Experts of a small language model: 4 picks a token.
Below are experts of layer 5 (counted from 0) of a mixture-of-experts language model. Rows are named router (the router's row for the expert), gate (a neuron's input weights, with its number), up (a neuron's input weights, with its number) and show model dimensions 64-127. Each number is 128 + 32 x the weight over its row's rms, rounded and kept within 0 to 255. Numbers have three digits each.
After each expert's rows: a language model's description of what the expert responds to. This comes from a sample of Wikipedia text that the model never trained on.

# expert 8
router:116078122180155133115129094150124102104145128152095161160073114120156101118157110121160149049090124102157148173144109118137108127110135127204143200110106184141142097115072191132108109128098160
gate0:090137196118154123189092113073123121144166089119127138096135161113098153131161112117106107111182116088098145125140103148040107118134142155106128145191080086075153144197162086121129161099085152
up0:161068112167147127110150105139165083127083169142125062185130137111159066106106104158083167093131081102123104090114159144107131182200098168143171092115144121171103133128164130095109114179109094
gate1:081102060148120115123072168125162124099115097158108156143044151120080060113124086082097142065097157105138107148118132111047154088100125201215130113147136143078111136107144114143102204119091034
up1:088146148195092175219168149112155145114164078117124127158121137165065094144144159127075071140152159079102114125193115126159157044116158153075137165191108113129115092143143128099119136114121156
What it handles: Line breaks and table separator rows, plus the piece ail (Sailor, Sailplan), War in World War II, and the word law.

# expert 25
router:100120119112120129141148098124114150121069031102195162099144169115150133123137139105104078161100208076175121163163110123122100125072147130133036142123090097155056151160133098170103163166069125
gate0:146080086130147167147150049107109157089119091166147110078116116162105192139118113189115130147104132094125163085112127112151162129078092117095083184138092106141143102120123167131042183146085077
up0:136136131123192137172154115126130140138163106118101153111137193101093081123082116126157130167132164131180070109137100138060102135131141122121117087124195141122148117158122160135088123186130182
gate1:092127142146141152132119161136095145130121101086182158126148162101159118129127082099123107108043119188139136178089168118113140066144154119119127133110137151146092153121139141076136153135118123
up1:140148158199135123140159070164184141140121134157099146170128127089140152187164156149189170132136088114088108089179083101110119167104133116110112099089161119170108073189113116115154090107133105
What it handles: Line breaks and sentence-final periods after table rows, headings and sentences, such as season., 2016., and breaks after == Personnel ==.

# expert 52
router:179083200166126104117106088129152099120134064096168076082127158134132110132172152104103085140151080146106128138100085141143108092150150117116105134130147134198136116137172135152137165138096051
gate0:153101125131085112134115118188098110178167178079138111130066146110145110112199174079175085152117072032103134131129086128088127132170152192111111105112121156193099131166191066072094114133098074
up0:080100120177128134105217104127153052159138170123096170143117143164083159134147174129137176142108113067141139107088106131129179126121080154131171101100116179133115138143093131130128148131163140
gate1:106109122112117107073165168104119132143092123146178100099100154184086186149137159137137132138036155086186140113118101127146143133162096119128123130084128113115096081138127105123112174105176125
up1:131128139094140192115169158151125085153138127139227079093138128179151158173117173159138111128044087119108206064115113133156175103118155103088134158106101151090097118153100126129188162113149078
What it handles: Articles and foreign or scientific word pieces, often Thai or Devanagari bytes, such as E-oc-ene, Ne-og-astropoda, Dh, Dj, Boliv.

# expert 54
router:102093184141148082086128098082104111161148104126102118176084144165149189082162193049167114155163136125157152144088094101135117150114160177129084126106159080125106141133107098166140169143161134
gate0:144133115135123108093081152106137110098127101054102166133172185140103082074127121114185127148140116147196135202102095148114051135149085141097184125093189092139123151108146139110140135121175138
up0:169121097136122124133169102114129164110101142122093138133147121131143113160181212082147094157133091116090137183057177131101090110169114104170141139152144124113150143111095173138144142112132049
gate1:128112123177082145151165133140138115116122123062087121152156107116187108101154098189197120167128107119183091117126138096161181132120135162094108121141181092144153095118091144116146133180115096
up1:063120120112096137119121126149135118097120127140131155143096125106119173098134089124052130138121160116148129082107175112163120140032095071104143129087094148088151129110058047161122100118145107
What it handles: Pieces of Slavic, Thai or Japanese words, plus commas and "and" inside lists of places, as in Chile, Oświęcim, Kyrgyz.

# expert 53
router:123047160125127131130135094082105141132131110104115082153058140068150096127164162115153089137133137122155147109149144144174169079132167145180116115118116103176098151158099140169147142137121090
gate0:072129130205100116187112131113122146141125076098139114171120172117177137122148109131145102156124171090171126119111100146133091093092095156117066111119088122149141146078131104118155190093110114
up0:125168108096118099069140132174094124142103127149159118137082112128074091094123182139101163098136133138066133140134166090110109145132167130119108149155143159081111125135137168173084105140128149
gate1:161088154151139114084099089136065105122180118135139203110149151099114100093164105088112114136095079113126155179150133114106084148135110128110078165083147101142062083067127175144127150154156054
up1:062144131119111115152105205130138158138167117128110079148132080119120112195167156133137153105167161089105064115131130133135151128112144099085135098148068147154136109147090117154128109138123120
What it handles: Backslashes and dollar signs in LaTeX math, non-Latin script bytes (Thai, Japanese), and blank cells or line breaks in tables.

# expert 14
router:106081167112167098093154126187119182101111093081232118182123087109138106098164159106154103109101098109147114141116130162199128123128070168114097104124149162091121150101138103153147152113082073
gate0:175141126155124127166156135140157065099120125098139093092143147135135108114133142139187060199128138110152087109091112121151112098113162123075126173163147078151138091114114139125093121131135130
up0:123169129090116134129128148131092108098122115129117144095156089155113101103123122148117045192107148098106091112153092111122140145134112129122179118134180124145137097135144133125104143101137126
gate1:133124176116178066123140074117071200102175107130123120160096125134169174075105132144135138113077204064189095118143080104116114121093127161098101125068083123128158174134161126102080113154121096
up1:125140143111129143077114144107166205094155147162157097133158161161132126097096084157146132147137132106137065098113128137129129158153130150139098082059126089120139121118120119112164063106158094
What it handles: Prepositions like of, from, at, by in place and building descriptions; the ==See also== heading; the -l piece in three-light, two-lane.

# expert 30
router:125071098101101091043105127200104126086111097118124108107087128108142171124149138140115095026128160118136134135113108109101113077099114165111077124151180129187122117107150089094090145116117085
gate0:177123108138097112083143130172158145090158080088160172149147140139148195046139144157128150118120154066161136116170107158171202077115124140106115151155052113143132149146162087082187131182104133
up0:128146150170155104182125132093113106171157095164068081156126080118136085156122115069156117130147078200122127093032131149094147177151110123150098146145127140118119159111110145165129087143168128
gate1:095125166136160114142199144149125084145107080053119160120103108156110066082185101134137123135138187121162118141171113118138129191136128120121089130135062106120126137172141079222086148108120082
up1:157099124150098123182116167072118174158108175155130100114163156103157105151142147162152034141180119167090179117061114116147117111114066170115130150138146154102113145118144137087180162118132131
What it handles: "was" or "is" right after a person's name at the start of biography sections, as in "Palmer was born"; also "(born", "graduated".

# expert 38
router:139113176149133096133157082120090168133110148072137170136082140103172100108107144098135090149129086153151103136133116094178132119121064137089174166132126157122147145109095097206102152165162120
gate0:116122103114142099128061092118122181067148120103125168119054136080145122135052112151082079095121096142128126145115117111122079107169121107195119193145083099136198157052162124139151151126112107
up0:201111120140125091132083098117124134109149160155092134125066127094173114161085120173130161132133115092156106113151128100183131116155115090117133146157102119117163155139123095193115151133106082
gate1:083121108131111146054147091134138140093089116105127154175120117124136109155121118116132160110097116111120135128154109092167124092102160133113148087112111052113096157134099211084107140207148155
up1:169127172150124128075107157149095169130116124132152111169100097139151146184103152115123129030110128077106133119116088145080120110114123141176089154070116184137103182110128107161200149153028143
What it handles: Forms of be (was, is, were, been, being) after a subject, plus adverbs and -ly endings, such as not, also, originally, totally.

# expert 47
router:130092150145139093065128124140144130071100047109163146139075168111165196136119167105177173199116149133167129093117083095133142127102105109072158187141054150132163110124144119161111116159077133
gate0:119141112105093231139157083105121102133164155105112128159074168153141153120097090163144122124138153147147091138110130148092116136105092142157175163161185114200145143112135135152129204122123117
up0:144129095112188131141153099067143100137133116097179126100120166086160066148095126082092142113148095134139106163163110102139076109144095126108160180107083141139120117143118169157088145127150102
gate1:168093170144141135105064125113157148114162069136162152059119136100152114101110142154130148125137082180121114151157167117115110093053169115089140110135144135105177170152081116127092113098042150
up1:098147156152161142090163109165116126206172126149133133105152134135112106137127136153140122123125170154123133125125155118120119162063118157101078132158121162173139176115133134085138134105102062
What it handles: Month names and from or In starting time or place phrases, such as From June 1933, from 2002, In January.

# expert 19
router:113060142154107080104119135136102095137127109102152104131071115164105151108117143132197119053127121148147092151102097139112151069082120141091140135138101093150117174136100104125162107102121093
gate0:166090137141166085104170117177073095151211150099172161111096164139123154179188099094192083112090074187135125122129084095074093121106156105096133100038171088151110068105118095141123200095185184
up0:121078151120135164098101092112109044147189111148155143157136180138099197164146135098155130126091103180104164170138143100082077096137117143143094104069155141171138168107108056100131145152150127
gate1:114042173081181113049166143184121143128166129161070159154122109124123076028110097132161162087095099130171121113135159135143094147146100155143163148065153148093140143121184147156116084153175115
up1:134138095163139113163160169116160134146139142100104129143149121095145141145091131159135133163174150129107122157163166165139158107128118064166102088222097143143173177135095125089110120163075071
What it handles: The w starting www after Website:, short word starts like pre, sett, pract, ra, and percentages and units in tables.

# expert 2
router:156093131145156102112134108152111123138183156125159136149134121128151075070138067092164112148157181087134138147131132149133127101122093172093133069148131170136146089146128120135068157147148118
gate0:098127191114160118108145160087088116121137155103168108097146155133132084151112132062135174181191113110149107163152136107160150160180076131082190122148125111127160158143132110114114173069160175
up0:204180122090123131118130104186186106139127114074074088166173170158160134130092135186101143096055055164105170150063086098083102067133135120193118103091120145106135172097122163130154152126152099
gate1:167156145185150102143090065167115090113141091129069083122170218193145119134093116111081035112084111110104160115156159079165139170106131128122140134075089159161132147144124151185099155151122174
up1:135133101119185074111144147177161142098109089099138110116105121130143146163090057168085152172176092088117115143097177181139169097134130104098078115113074097119105101165145072187158170088076078
What it handles: Words inside names of institutions, teams and offices, often after of, and, for, such as Civil, Science, Racing, State, National.

# expert 60
router:097104153146181121095133145169120165139029097119165130185130152077115142078145139091169132067127170130122117114087118123206130099093095126120017124100125111158085119164139084142154145165144153
gate0:134139148085126164130154142158132110137102102125100157148129164118145058108089147111115148075152111164159156129100142159123114108134088130149141165117185128113133150116143129099154108203157159
up0:119166157135109097135199153218152138112128107157169095076112177127088162123155065088117090166105153129105109114093153160159134125053097159108086128146136148074102143104116076062101106067183113
gate1:113130121133148108128156109120126134177160075146216135130140132099134089118163124111208152106103114141133104138105114116106157095177092121088094168113127122094093136116118075058143120074136138
up1:103093145174148145171134199059126077066092090181119077154131181157100149077131121160177136075078131124136145115148147109103174092190134128102143095133104146146140151117214075140135085073162124
What it handles: Short letter pieces early inside rare names after an initial capital, such as Di-ar-ra, Te-en-age, Eto-b-icoke, T-edd-y.

# expert 44
router:119078131145138109119149085174067113128087112103155193161101165203131133061112142092116135087130203147192107118162070109155093143100139120121149095138177131136155109100072104161068135167156120
gate0:138101152177119095088158101140100155146119120124137162105150159117101057094193105138164136147110124161144121134141185137114125105149148147148149111146124141161086145099061163169112123175105086
up0:124092114097101209145138129098098077124145160097123093110128101136126164088128130100082115123146067106149156164141094110146133133118084119093118152110088124076133167096133123103170129130146099
gate1:123107089104167099148095181150145143154102135139167132118128102118097149140111135159101118190134127108175107085091126154133172129073105099084099154138137119137134135145157109139072116084141174
up1:125086043142120158197071200184104170135092132080152102129160091118128121110070151171146089175113108155161176136139201139174122116108081123118108160174136156130106116116129114111087138062137146
What it handles: Verbs and their endings after he, she or a name in plot and career narration, such as praised, agrees, denies, moved, wanted.

# expert 56
router:107117151116181049145166063135200135116132072093184146185107126129135138137118103112126061146135118103144133150083112080150147103132183125095119194162099112154088130112162138146143121185131115
gate0:146100100050138150149146065156145099126117137150123135061124125084084119117177160137111118154128062116179119136108124160143069118118131159122156147122086177137120114162118109169135108180133052
up0:107137103193144054141092187106126092153143114108120078114106087150134186116087160141152146130182155095139144094186150127147174115116102071193086136146111137116130125154146124142145089092103053
gate1:147116123111075132104197134049133126133133174092176215128111093135146136126156104138120115125085148145133134111109137068187140064169090146126130090125121141094083148154130176127142105079116133
up1:140128157102133123106129161120125104138114129113126120140115169151153152109165183088178120112162120167075159114111114166137109136139150110091177161104145118172167104114052109120066149136143121
What it handles: Final name pieces carrying a comma in lists of people and places, such as Schrader, Cruz, Pillai, Nippur,; also table pipes after names.

# expert 3
router:133104171116181073048188129129103143129172080171177113151100209115069198124116079124103119097177162103172099101121109110152112096155130167096062167128133101127116116168151111121059150137135123
gate0:142138132094143074082132107178149151097133169131109136141131144168150111139093119111161135143071152061187097117111083188201148075152153160117154164094148120122083166134132138066168124127231106
up0:133159166131062095137128179193135162071151099160102117088180173180113136112058096108181138089117156140164141166130120058096163139155127129165185149125116141138137149147083176131162111116106109
gate1:124112164109081102155101125173090135090109101119206165167081106152143129129107098159100144060104159170099121112136085137085163134142145196150127120181117143159167111127159134152109127103177115
up1:118157122102201195168161133092141113155080129149071118069109128146112110080180186083151039136059141087170106116155139161133110148053083112093111145136128145121127116128134121137139122174095182
What it handles: Pieces of personal surnames, place names and CJK characters in lists and tables, plus coordinates and age brackets, e.g. Scott, Bh-asi, °N, (aged.

# expert 1
router:155061118110112113096170138155098174116109145100104190146100084106159178101107183086173113131142109150162124128123138085156151142120105150101120110100178116160116140056132103201093159141082142
gate0:185131143141098168202133136103104111125164132086112165160142156186086114075149134182169098123129140064154130176129119135124151110159126182160118091115133100174097163100117164206138146135150092
up0:096117134153172135076150139081117083170076064136173157073131102056107095141133124069103136133108162160126169132133132129193121152106133140054116208120144116082105134095131115066165141156143165
gate1:120123116094145109085107111151125173204147145069162083153118118121122117127181170131129103084138129051149135105088134122122120131111116117180127122167143164075149188130167120179097157111124109
up1:165103174132165128134124111127106136145099137146099134122118092148090103153157173137171153094147137038116216086087102155112083119156154137068185149180138159161164115140102114131130167142116170
What it handles: Prepositions like in, of, on, off after a noun or verb, plus inner word pieces in biology or science terms (prostag-land-ins, low-land, subt-ropical).

# expert 61
router:120093115132145136108157080174091139109116112136117187164102139078135173120091105129091078115175129137177121132126081111112114105111113162145122096120088169152123135139126140158115156111071116
gate0:197132137142150073107164165152150056161122086159106164183097168109108183138116107181113167100098182180147110096150120131126108137093071108127147125109102156097102133123110123084100077130158169
up0:146130116126186144136181136130103137107170114149146116130156119120128097105132155131174088170108109167129092112111116130137097199075186114168039164098168075105098168073125127183186115129087157
gate1:112112189184137139135137129142090187161050161137115129137122129087138129116156154083090124155088167158142157122133161135152094197082098157115104115165116168165129114173122103140090142113199097
up1:111134058098125155098102122129152082106188117141151059167101097146139106107119181113157141126133108122128124165161076099121130120162131111154147144107176100096140139090089123118176122103066135
What it handles: Words opening sentences or phrases like On, Among, According, and the ong in al-ong-side or am-ong, mostly in sports text.

# expert 50
router:160082067168135109115116118152104116108158127080100101131080073154138141138082062125122125154138096143156161129131122092097122043117115128137118123127070145153141140113107124142072147138151118
gate0:109163118134098144143068123061085118175185078126052130075092170154146096127154105154127157113139179133174136121127152172167198081168110130110125099135105147129095103174108151166072117127126100
up0:138088145133146148112204211140139135043079146103203139163165138102111099115100134099153161117090124107097095127100103149092108120114133122149157121030169128164131107107105120095184130132150151
gate1:123083067126189122129154140148130112139107185115175125145129091120138116142085165127118113130118075161095157137059148153142099193048177164116174119178125144147163171110184080134139126162174077
up1:098119138046150135148086078081155163136116141092073138119061192086096143114141037127088161102122139164125112099133102085127067121140161108204136059120103117112153145158114099156087114109071106
What it handles: The word As opening a sentence or paragraph, single capital letters starting names or quoted titles ("T, "F), plus blank table cells and line breaks.

# expert 36
router:131111167124168096103175099136108142100161167153185134116059167111166175156185146095116128082100194100187133182111056135150155127121097145113082137151177190157178117169142079164070170155133124
gate0:106114172165138149139110113116113040106165104137164153121084157099114078089104122157090102140098118170128170157107116123153102078095106132159170101101129113156158157136117165144096091134135075
up0:165124115178070126145136079143145151134133166075089135160103097151075150159130135133142119112142065087102104093138127081074154135151108131095083154165138191095032103103116148160158174179103161
gate1:125121126091154120099145181133147129162176145107128096189119174083097156135121127120153157140127121142129133137125140148154073156141126147135121137057135079131161140156106096090078116131170072
up1:116136158099105141149111131119116168157146072114105146154060098157143126108109096145113146171201115162115191141148116166138091110098198112134122128082103129156127138133124090118118127144079125
What it handles: Pipe, dash or line-break tokens opening table rows and list items, especially election result tables ("| Party | Candidate"), plus "which" and "where".

# expert 46
router:141097173136169164122170127155093172111182119085173171183104102053150152104175153135107125129085160103165203106091107126110100119109129148103098181181061129137105164119158067121130116132137123
gate0:148118194125107114124135078137092128063093112080117146125098115178105143093202153161144144039052070087138133085091143130183088121113144144131190133158098124159064109104130104132119160145174097
up0:142124081092159131156096186120142091178149135172079117116159136147140200114093136087167104154202210204098072184151115105088176129121095122168103108079147140125125134157070171074123114106088145
gate1:203120135115143101144122118155116143106154144128177121105111101151143153147178087085126129114112105079113127051177098151187106151068117139115133118065074143144154187125133134103132136119116137
up1:066043099177148112113156122046108125111114151158115113116146160146189126158078082087090151120134110165140127081113129117131144135131098184120109053062181099109123190203214120105134144050134115
What it handles: Pieces of romanized Asian, Arabic and French names and non-Latin script bytes, often in parentheses, such as Hong, Saint, Mont, Tahir-ul-Qadri.

# expert 58
router:135074101128124085108175153154050187149130112143172123150125094095177140112112105057134201130116151085131124117116126119164191131105064161171104084094157189186140155117149130136089186112119085
gate0:156149145137152101161129111151079174148097102118122196124122177068147148116131081165157132079134113176084126158133167137054139126125110177145078118173141164154134093095100080124111190136050144
up0:175134120106143176124100169152132062162134105169122106140085148139160157100124160177099154102104070089129182086084104129135181169105143051115089129197132148033072114125112163103109123125103120
gate1:099068101044137118064122110139121117152187074125173168151084170125083116093131049143162173115126127112156077128112051153160117126127087222151119103094128126079125119132114142081159123103162142
up1:110117082121087162120200145144149132160122150132112134123128207122175154124200145095142130173112055108108147110108136110172151093133112163123126083134197197176160136154105148142118192152174108
What it handles: Articles, possessives and adjectives opening noun phrases, such as the, a, his, former, new, original, modified.

# expert 63
router:129088145134130044122197142193100098123099140121169172131119173118141171087149136068135067172133120083166144128103122090098168114093112173163098130103115124129122137177123128143079104137166142
gate0:135105106087137111116150109103087094139136084100159109117103072127153093151136204107027082099151191108164149108142118132152108176111116148129061159127119112085138113136188106159092133135104157
up0:130135108175142150130107116126081094149148121137125113151092080153121163128155148092075106152122152109138180132156118114141064151094096128162090153158118156138147129103175184088183130138200113
gate1:160117170140127156135186117168082149093141118126146122152113154124073169110113126133138146189095156113152113088136114137132192148143124109088128164122103084172143159135110122168049162119145163
up1:101165132089130179127085131108172113146129184107170125088151137069125077106108134110117099079146047153034063154122145114124103096134113118187129195094126139134123134147111127092172122114073109
What it handles: Colons and codes in protein, taxonomy and database infoboxes, e.g. InterPro:, Kingdom:, Animalia, mRNA, DNA.

# expert 16
router:165135210122148093121125091165143105115114104124173121095109148151141098134098133133144113091133146079135103118131055100181174095176169148138128133125110182206147131117143149154189161148127138
gate0:153159131159172158154126102142195154151158145115139149106146090094074157170105170116116083143120157087107101148096072086102153116081113178098076144164147153173150098138160121168142167134147149
up0:144192067140162122131133119104135136142156148115165151102173089146109199161170147157150111125126135099154164152176128111095101164121113151118094105109069111122140135090229140164137151165132137
gate1:132088133175120136076098076105108093160122101119095150093159193144124080113116072098169145109078156086155130136127072105105099158139176134133119114149133176134097118111125138104142173061197101
up1:143176126134103116131146143161149158129165113180076111126156053133093180165094149137099152156096090157144144165185135134109120129089115109091109159105133099123136135166171069163133089213126146
What it handles: Table separators and mid-word pieces of surnames and places, such as Kam-ins-ki, M-ers-eburg, main-s-pring, plus °N/°W coordinates and plural endings.

# expert 15
router:095130154162102075154116089105056179113123085094128137189070151133177148135039141163132094153094121111151156190127076107155127053132149150188112112143183196133130174065180155185093160184136119
gate0:120102106144156104108110075149125135086113079112112105092085067113053114142166143112135087098115136101148103120129129138204113078094105115147088170107076141128189181126170194177107116099099083
up0:121088148168079121117082048092102175088101161132129101124060115099151082144104095130088079085110109081123109123095159128132130174125141138148155132136169150112151131119137129204124125063132149
gate1:141134168094114097090107164174099090178130135153112132147115160152106121072179157171131127110142105146175074090113078143128138078097126109193130119098110120082092211151121142100140130200085109
up1:119096146149154141147136134165113094131113096167117154098099053070092099119161078179116161165133140093083118081168083158114101119168110156136096091133140181135162180125124121117145080211090123
What it handles: Prepositions and "and" linking clauses in plot summaries before the, his, her, e.g. from, towards, at, near, against.

# expert 7
router:110118149147147117101179067102127162097135103110099142130063114136095142126111141123153071146161138105171096178120163129092064168111109162093066174090045159112119135163090048157071193221179074
gate0:151115184147181123170124132096124132119129090137146213124155109129116151096157131133097114098189172070128141138143128119100124086089070114088173116138088140134206187115124093128122172177086101
up0:196151115138084139113090168164136096129155144158127106130096091091100183066101090136098148122105138121107113173159134110125126110145138090135106167117136090135090114069116147161088110059111086
gate1:144150132143184132092090098154118138103175120132112140103113112165161155142232039076154127101098112172141120121137164152177119125167144171188118155095074141071111100119112137145075149132183179
up1:140161116112154117089146126121132115073162134131125145129161126097156106125195100091149117119074134189169078127052164140159085131131130161234134120102058191092059050132121070187057126139139136
What it handles: Field labels and heading words at line starts in lists and tables, such as Height:, Party:, By club, Standings after, and table pipes.

# expert 49
router:188108159154147075133144201141113118144106072055125139124164107182129120085118151143129071183159156131187105156125142123146125147121066134145092060093066165163144118092172135139105132162143094
gate0:189101169126171089100131096091116064130099103070111132144128132134084109147144145123093058113113095117108126127110145129120194110152136089121080144080124128158185135122067097141114133061141092
up0:127166118142139118131138119140095118144083174104086156136138156107107075133108069127131046128159119105143103090153132127102116139115099104060086169130142117160076121038165122137141119026163059
gate1:103126087096115122110207102102145118132144149123161135120136120149166152118175136070096116139076109160128129108123099142147157163172048129126149109149099145123124159140177155156118147104147087
up1:051124048148112090080108130084141098090158117176085152162128147089137160171116154181132143169155148130174189063113140159149123101101137131091072156163126086112139087190140075092125079111132123
What it handles: Pipes and scores in sports results tables, noun phrase heads after a or three (challenges, touchdown, being), and list-introducing colons.

# expert 27
router:120053136113213095113125149114096146118162087093134172098120091120089106062156107122102061092123096091128110172162118181136078094081156131122155137083097153154076100072154116154100145175115104
gate0:194124119091138138135127080052070154134128106155175122146087121169152136106103155080119118152100098121165130188097117088141093103132096125125134185129175120129162126141157131209137148147179101
up0:125139143120180111110166191121127091124177138097064175126098143069096160168105137111120201093181191174154130131137101114120172132164233109062106158136171146116110179130126124135104153097105173
gate1:129138174125178179180154123139115173136110075127144109125072024090143084164129133143118137143126128126142137136085116159105133083104173185153157111151103133171114090102126141145131091152105115
up1:155167174147147168130098109149102177131125134108111040076100136090195167109163171095137155081152125078086181176084110120098095125118093120133155155136122131153167082146158154141142103094044160
What it handles: Capitalized words inside proper names, chart, team and tournament titles in tables, e.g. Club, Candidate, Winner, Italian, Vict-or.

# expert 41
router:111082135151124097156172130057112108157107113132179192140106093160125143138155120110125065089108128127164127104120080122139131132125110143092062133126082150143112102142124095126143145148154058
gate0:153100123103123099195130071090096151187193109104126222110147164100159141080133068099147097097177167120163133180150131143135142110107127184128062119122130112120047102116115090154094151122181154
up0:113191168160126136050074196185141111092115111104123112106109104152095107214158175163077126129130082111097118084128118149090123107179127136163134142135132100125149116114159169158112102088104061
gate1:157057094204114110110162104150113081151132147086148110132143118161119079059088133094102133146099137104143114134147183186147147159127141146135163118073118078163087123094145164164165198153099053
up1:110078173106077197135103158088139186139121104143131114138144129122050106132116171177096091186077116114139097156087138097120092150142125137148160109157103146091138111156071087150112105101116189
What it handles: Spatial and regional words after the or of, such as northern edge, southern, island, km), and inter before t-ropical.

# expert 55
router:143057109082170112120129146102133122153203124109148178167129176098114112147164081100121130146148123118176077120084123110131126067120071130133041135089127145183116181153107071182154142170179081
gate0:148042145109147161121115168132145133117151131127114151138130136067098156132090185088182123127148122156126189143031165121087143073115069122141137096094126161202177158152136145078130117121172083
up0:057042149102144162170103157162140104144129090149135086180073138147148155130076181131150106054108133162079122145147125104114198150103132127140126081067148118128092119149129141104183102112145098
gate1:145137230106131152119117160174142102104191067127110194141124140098145063090060181084129111142151147142205059131092158115092112126161125093115087197102100176147108159119104117148138108181151084
up1:170123106105140123103133128082098131106134201099071153128133078118124142092086156103063143136164140147123140077127113152157094136120084113152191077066166144103140118078090211104145136129110113
What it handles: Single capital letters and acronym pieces in database IDs and infobox codes, like PROS-I-TE, G-M-T, S-ignificant, plus articles a and the.

# expert 6
router:156095113131195143095138126189141192082129173105165117190088098126146155139143112113147127169174176132161053144149112070141107124133155190104145141116138095132080141127174096126129112115176106
gate0:057122115143085125149167156168136118096097113149147069153153103125108099135123153066104079238074105165122069113120162100114114107161117096157137147100158147135133115075143097108183146110136185
up0:126145097144117154099130158144169134068119142144105101077115128094118168177100101147165105137126126145135158142155150076118100154125089084191120129116132105110111117074158110116166134127124169
gate1:123102072092182101179165171156164109186150133062128116100111111190145108098095134056156070138094153139177119141169123146160137141079177060138166104120116122124101116162112098159145142133157145
up1:173141135132091175126115112135156140105111167169176127142162136080061134115132120169135092098126141135101082118132129114117089120125123193161084086104212140166083104167095157086164133111111098
What it handles: Pipe separators in sports results tables, plus prepositions after a noun in running prose, such as at, after, in, through.

# expert 59
router:110107090165155159134157136203106116141158138111125118143059190120157099090183131136126081098104125150161119154124098102121176091113150134149096064072122153189139124157146062139117134134075086
gate0:142126098119119142200170179095099139138132125090164148181079076082131136072124096114111075125181167153101070171126107138106172100125104129097105105181110099165124085176136005142102133189142149
up0:139129141131134146130048156091124161165170058166150087073114194086147154129102167134121158152051149109158151077105142121130126146096149094202182211123173120089185154131116174130073117126101163
gate1:167125114149144101153126103151089144131149128142066185134086172091111132087159138149124088117179171146123052154152110062166096115166162145173146084059109175142130149157130096134099103160161097
up1:070117147150171150100103140121144087103100095168161120150129061154130127099125135093173137075153167131130102134138099125104124142070158144097119244202121033136159122158151147088096139137111144
What it handles: Verbs and function words in sports and biography prose, especially played in "tennis tournament played on", plus blank table cells.

# expert 34
router:151098097114107102121161159086074169084134121119118204191138199114158140059129146098157070092123117104143165149145110139142145081133072135113119128144147129174106089121081155166070134173164127
gate0:136105071129150108072163122139093127136135097082162108123117109151079134059090123114150119184158147174157153112112144155154125130120067145114145120109085143154122131086095147134189119139122064
up0:161096107180221098167133078090126165151142125136141128118101093129095118064083108119216160170138176156106161137114114113123175173128137139136162168135109190137141156144127164184184094124112096
gate1:133136152162186105118131112139079171044155131116099189123019150088102091140109084102165134051195142132216128139150108074128112144159089116093093140099161122090113120127097138162147137152140114
up1:109154127203156148067109086130117153060186112132077145126075114126119157085151193080141185080171106128203133146118103107177096126136099127116073115076160100140100075133134171144162174123099107
What it handles: Pronouns, auxiliaries and adverbs in plots, lyrics and quotations, such as he, had, already, too, what, really, wrong-ly.

# expert 40
router:202057151141075113079138083124100092118122098173112144157083118082134077111146139096140098106097159099150118137135062120120140107104125167105060144119067087111095132150129066132120111103084161
gate0:162129210199139146149130069188129036141163098121125219157076068125165113113121115121084106114100103102158152155186100174112120137141100111095123122087089183176143078088066164169142182139070137
up0:136085161089140106146082130136094140113086127130129080178139165071183131136169102134119159099150134173097124088139051146076100139123121141146128140110145141137114144146182150120114138078125204
gate1:182128157140135169115123173191100106113088156065166132112136173116126097116099180187156118065095148136072133148108108119123124079111080113122111077151100148131100062120122142214095128117151082
up1:124145155118154113147078114134159173128167173200138129123140108110181099161125150124111125143084068161128149104144135138091126140145165154171099111171137130117085157181194147128095115099076137
What it handles: Prepositions and content words inside running prose, such as in, the, low, high, tells, avoid, h-ood, o'-cl-ock, and Succeeded in succession boxes.

# expert 21
router:129139105127119133096138116162040071150114110074159136144102096154098092148138207191065072102072087136164119139127144089097098156117092134132100194154077163133100101104093123169084172088066119
gate0:121145132144121106150114146115157107139107111094139105114107053087122146155138143147103085141097112167155095096104112104137113095127084133143105102146100092171142126109153117122116169142145139
up0:157123158121113167120121087127193147161063159153164153130151074114074134138194111118148122114143166118079195135129118109130109110118115148128139166120166125087114114182145133154157115128097178
gate1:078116070119068118135126182140129095124132125131147136157100057093142149171128078140130118056110115127165158129090119134153138104162110150104082130088100129121151130141172135151102138142074084
up1:070110142057094118055159137142110124129122105136120131087124183131137124071190137075119094124075164137168107150053132153108088131154119071092102174115147141137150143102093134076130138068144129
What it handles: Forms of be and temporal conjunctions after he or who in biographies, e.g. was, is, became, while, when.

# expert 42
router:161096097199191112121178077107101120124118068080093205106122116089122113141106168119126165117144186096227130125139076132117119157105144138150124156130119196114091154080100131195115158144117135
gate0:129155129170117138132137149121153146138113197095121123172124051146090110105147112127163151093148125144135111122100169124151104111099134140139108087129093134080135134098138148147071086171147159
up0:174129096068071138132128090117135138091166092102132136086161132094111201113148090091129121143119131203123105106200086137138097171093156151129142126118162098132183091156133094102134106054108117
gate1:117156129125131127111141113140129141089097141149074147174102161127149096152146158134103140149106117123131169123099168121187061110184091120147117135093135158097190150093092155073072116138137118
up1:178092082128213103123114116152147137099142135126158165080124120162144089165088091199108138089133122162093119141097125076107153199150130095148125189188126129141140076120177070121167170068088117
What it handles: Main verbs right after a sentence subject, especially began, continued, moved, ended, and sentence-opening "As" and "In".

# expert 33
router:116117174134149116112148098166141129124209075118161109193065175089166113124129123136185102101176162163152132114161091127104146098136172187173094132125137126130103115132142111131091117125186140
gate0:108129159122100168127152181227090109118198146123123134154076170086095193128120141087135113108139129117187149180121160078133138130108117133123119183111094146176189188089066142090189164165122126
up0:161111083189163129133136130115157133139124089107140101064194069154149102134092092161106147144111132134104144127180121138128152114075168099120107154149152116078107115148098155106075098086126180
gate1:079116130090153191105096176153083144077099103123134177135130141119144187135083091140142154094130175140125147126106115134168107131169144118143198207153125129142160098076124116220134117119159128
up1:082160118076165137123169171083111103161107106159099143125086118135168138140091089152134112170126117147171116173156184160135182160150161052115142095086117160115230157107108140161148113142091124
What it handles: Newlines and list dashes that begin infobox or table lines, e.g. the dash before Capacity:, Record:, Distance:.